config = dict(
    hidden_act='squared_relu',
    router_score='sigmoid',
    vocab_size=41965,
    qk_norm=True,
    attn_scale=0.148,
    init_std_down=0.00329,
    decay_fraction=0.554,
    batch_tokens=131072,
    max_seq_len=1024,
    max_steps=7300,
    dataset='wikipedia_en',
)
Below are experts of layer 4 (counted from 0) of a mixture-of-experts language model. Rows are named router (the router's row for the expert) and show model dimensions 352-383. Each number is 128 + 32 x the weight over its row's rms, rounded and kept within 0 to 255. Numbers have three digits each.
After each expert's rows: a language model's description of what the expert responds to. This comes from a sample of Wikipedia text that the model never trained on.

# expert 6
router:159162099095162158161153173157168161157143094098159157154122146165157092096093096165170160092098
It responds to: Articles and table blanks. Function words like the, with and opening parentheses in prose, plus spaces before numbers in tables and years like 201|5.

# expert 54
router:168166079107175162149157151164171151156134078088156143139132140161146116074082102151157162115107
It responds to: Heading and table markup. Capital-letter word starts after headings or separators, table divider rows, and codes like DST, CET, NW, UD.

# expert 39
router:167161091092171163156144160167156167154137098095160152157117135160145076088101090165149168110087
It responds to: Word starts and numbers. First pieces of compounds and nouns after "the" or "(", plus year and day numbers, such as South-wark, Camp, horse, 15, 189-6.

# expert 60
router:176166071096186162146149150169167151149128076087147151141127139167136123076082103145155169107108
It responds to: Rare word continuations. Middle pieces of rare words and transliterated names, like Ad-oration, res-umes, Tsui, plus words like quantum, Socorro, widely.

# expert 63
router:161165084096180153151148147159173147137127073089155146144127142169134118081086110156149160108115
It responds to: Section heads and name starts. Tokens right after section markers, quotes or dashes, such as month headings, name beginnings like Sof-, Lill-, Mc, and table rule rows.

# expert 3
router:166161092098165158151147161161157161153160095097165154155125159156156088095098093171155166091091
It responds to: Punctuation and table separators. Punctuation, spaces and pipe separators ending phrases or cells, often in tables and lists, such as ")." after citations, commas, "|" cells.

# expert 20
router:168167095098167157158147160152160163153147096097156145161120157157157076095096084171151161087098
It responds to: Prepositions after content words. Prepositions and nouns following a verb or noun in prose, such as in, during, for, plus ordinal suffixes like th and rd.

# expert 59
router:175170080095178164150149150156167151150121070093149146141118143164139124077083105146152162106117
It responds to: Word beginnings, years. First pieces of numbers and split words, often after spaces or brackets, such as 189 in 1890, res-umes, re-released.

# expert 51
router:165163091095170154151149147162167155152131081087152153152120139159145110088083101150145167108111
It responds to: Taxonomy labels and months. Taxonomy field names such as Phylum, Domain, Order, month names after dates, and verbs beginning sentences like invited, sent.

# expert 7
router:163166095096162155163148165161167154157149088097158153162117154169161086091092091170169165092099
It responds to: Space before numbers. Bare spaces and open parentheses right before numbers, years or dates, often in table cells or after In/On, e.g. In 1890, | 12.

# expert 55
router:172159080100183153149157153160166150156122076096147155140134135172149124081088102162143173108109
It responds to: Years and table headers. Century pieces of years like 189, 194, month names after On, wiki table divider rows, and table header words like Track, Water.

# expert 0
router:163160099092168162163161168157164151158152091095160157161126149164157093095098099167160159083100
It responds to: Table cell separators. Pipe separators, blank cells, dashes and closing parentheses in wiki tables and lists, such as | between cells or list hyphens.

# expert 44
router:167168093097178153168145151163170159146140080092176144154123145163155106087097095156154169104093
It responds to: Capitalized phrase starts. Capitalized words or titles starting a name or phrase after punctuation or headings, such as Bishop, Best, Copa, and en dashes in score or season ranges.

# expert 61
router:172163092096173155147149145168171145151119082089147153141125141170143126076078110147156162108120
It responds to: Word-initial fragments. First or inner sub-word pieces of rare names and technical words, like Ta-bern-acle, Bel-k, ph-yll-odes, C-yp-riot, ch, sl.

# expert 38
router:168166094084172155160148156161155156146144094096156140153128137160149075088104094168145170117084
It responds to: Mid-phrase content words. Nouns, adverbs and word starts after articles or prepositions, such as Camp, desert, mostly, briefly, and digits in chemical formula strings.

# expert 45
router:149169077089169161165142148170161169163130093084151152152115157161128102103075091150160168113100
It responds to: Headers and table labels. Labels in election tables, lists and bibliographies such as ±%, Swing, Votes, List, plus title nouns like Bishop, Figure, Critical.

# expert 19
router:164163093099166159162150166158160161151141096096164154156117147160161074094101095173156160087104
It responds to: Content nouns, word endings. Nouns and pronouns after a verb or preposition, like Europe, soldiers, him, he, plus final word pieces such as -ing, -et, -ost.

# expert 14
router:164165091096167160152145171166161158152149091099161157163107152162151081093092096163157162086099
It responds to: Clause connectors, commas. Commas, conjunctions and clause-linking words in running prose, such as and, because, however, was, and commas inside large numbers.

# expert 52
router:168163094108177155156152146168159157147137077087161153144131142164146117082092113172157171112108
It responds to: Section and list openers. Words opening sentences, sections or list items, such as Despite, Although, In response, list dashes, and taxonomy labels like Phylum.

# expert 40
router:172165087101178147155144157162155161144150088084165149158111141168151093092099092163144159110088
It responds to: Proper-name starts. First pieces of proper names and places after the or a colon, such as South(wark), U(.S.), Camp, Standard.

# expert 34
router:169166098091170160155139155156150155138148094097158148145115144166160070088106107173152175106093
It responds to: Nationality adjectives, years. Place and nationality adjectives such as Croatian, Ottoman, Korean after the, year pieces like 200 and 201, and some verbs.

# expert 4
router:171165095101163163151151161155161166150151096098168154146134152161152086091096095167152164095091
It responds to: Punctuation and table delimiters. Commas, periods, closing quotes and parentheses, pipe cells and list line breaks, plus some prepositions like with, for, alongside.

# expert 47
router:165159078095169156155137150180166151158136091085151148155118159161138099087074092146152165116096
It responds to: Infobox fragments, years. Year prefixes and word fragments in infoboxes, tables and asteroid lists, such as 201, ±, Spouse, Opened, Ge-ographical.

# expert 2
router:163170094098170150150148162160158154154152096092165156155132153158153089086097099168155168094091
It responds to: Table cell separators. Pipe separators, blank cells, dashes, periods and closing parentheses in tables and lists, such as | between cells, ); and ).

# expert 27
router:160166093087167164157149171161157165156141100092160151153116146166145072095100087172155161097081
It responds to: Proper-noun and word endings. Final pieces of names and content words after "the" or "New", such as York, Texas, Hamas, Muslim, "-ham", "-ve", local.

# expert 24
router:161166094093166157163158170166164158150142096097163154149111141168149077089095100168156165106095
It responds to: Nouns after determiners. Content nouns and sentence openers after the or a, like soldiers, poem, Meanwhile, However, and digits in times like 8:00.

# expert 26
router:163163089097168167153138181160160158159147098099167155160113146162149074096100095177154164090089
It responds to: Place and group nouns. Nouns naming places, groups and institutions, such as village, delegation, Ontario, Muslim, plus some numbers in table cells and sentence-initial On.

# expert 1
router:169161097092164158165152171161163159157148091095157161151128152167156093093091092169165166097099
It responds to: Table cell separators. Pipe separators and spaces between cells of wiki tables, plus closing punctuation such as ). ; and list-line breaks, e.g. Evgeny Klimov |.

# expert 16
router:165165090096169158150144166158165164159153097091162152156116153161154079093097088165160160091087
It responds to: Quantifiers and digits. Quantifier adjectives such as many, several, various, certain, connectives like because and however, plus digits inside numbers and years.

# expert 33
router:168162102097174166163146169155151155138148096096155144152115145158152072094102095171148166102098
It responds to: Content words after articles. Nouns, adjectives, participles and place names after the/a/was, such as Iowa, Polish, killed, written, British, plus year digits.

# expert 50
router:163164093095169155152149141161159160152137087085152154143122144165143105080081108170153169115105
It responds to: Verbs after names. Verbs and participles right after a noun phrase, such as invited, waiting, surrounding, brought, plus sentence openers like Although and years in tables.

# expert 62
router:165168087096185162133154148165171146144127079093148153134126141172144122081091109151158162113110
It responds to: Capitalized name starts. Opening pieces of capitalized names and words, such as Ta-bernacle, Bel-k, Ul-ises, Ex, Re, and Saint or St in lists and tables.

# expert 53
router:166167082102177159149152137163173152140128079083152142138125138170145123083082112164148168118101
It responds to: Months and verbs. Month names after day numbers, infobox field names and past-tense verbs, such as February, May, County, met, replaced.

# expert 21
router:159163092092167159160146161165164160151146098096156153159111148160153085100097102167160158104107
It responds to: Prepositions and connectives. Prepositions, conjunctions and articles linking phrases, like during, through, and, of, a; also symbols such as %, ·, dashes and mid-word pieces.

# expert 37
router:161173101083183161151146159161155154138142092101158148147121133166158070082103104168145174110092
It responds to: Words after determiners. Words after the, a, his, their or an, like the 1910s, a position, into service, plus second word pieces such as -ual or -ung.

# expert 5
router:170166092097167157150147160154162162145154089096166159148129157158160089089102094165148165097092
It responds to: Function words, punctuation. Common function words and punctuation in running prose and tables, such as the, in, commas after dates, table pipes, closing quotes.

# expert 15
router:166170091095170161147147153159159161158148091092154150159122152158156078091094094156151162096089
It responds to: Conjunctions and quantifiers. Commas, "and", "in", "was" and quantity words like several, many, multiple; also closing quotes and abbreviation periods such as "S." in addresses.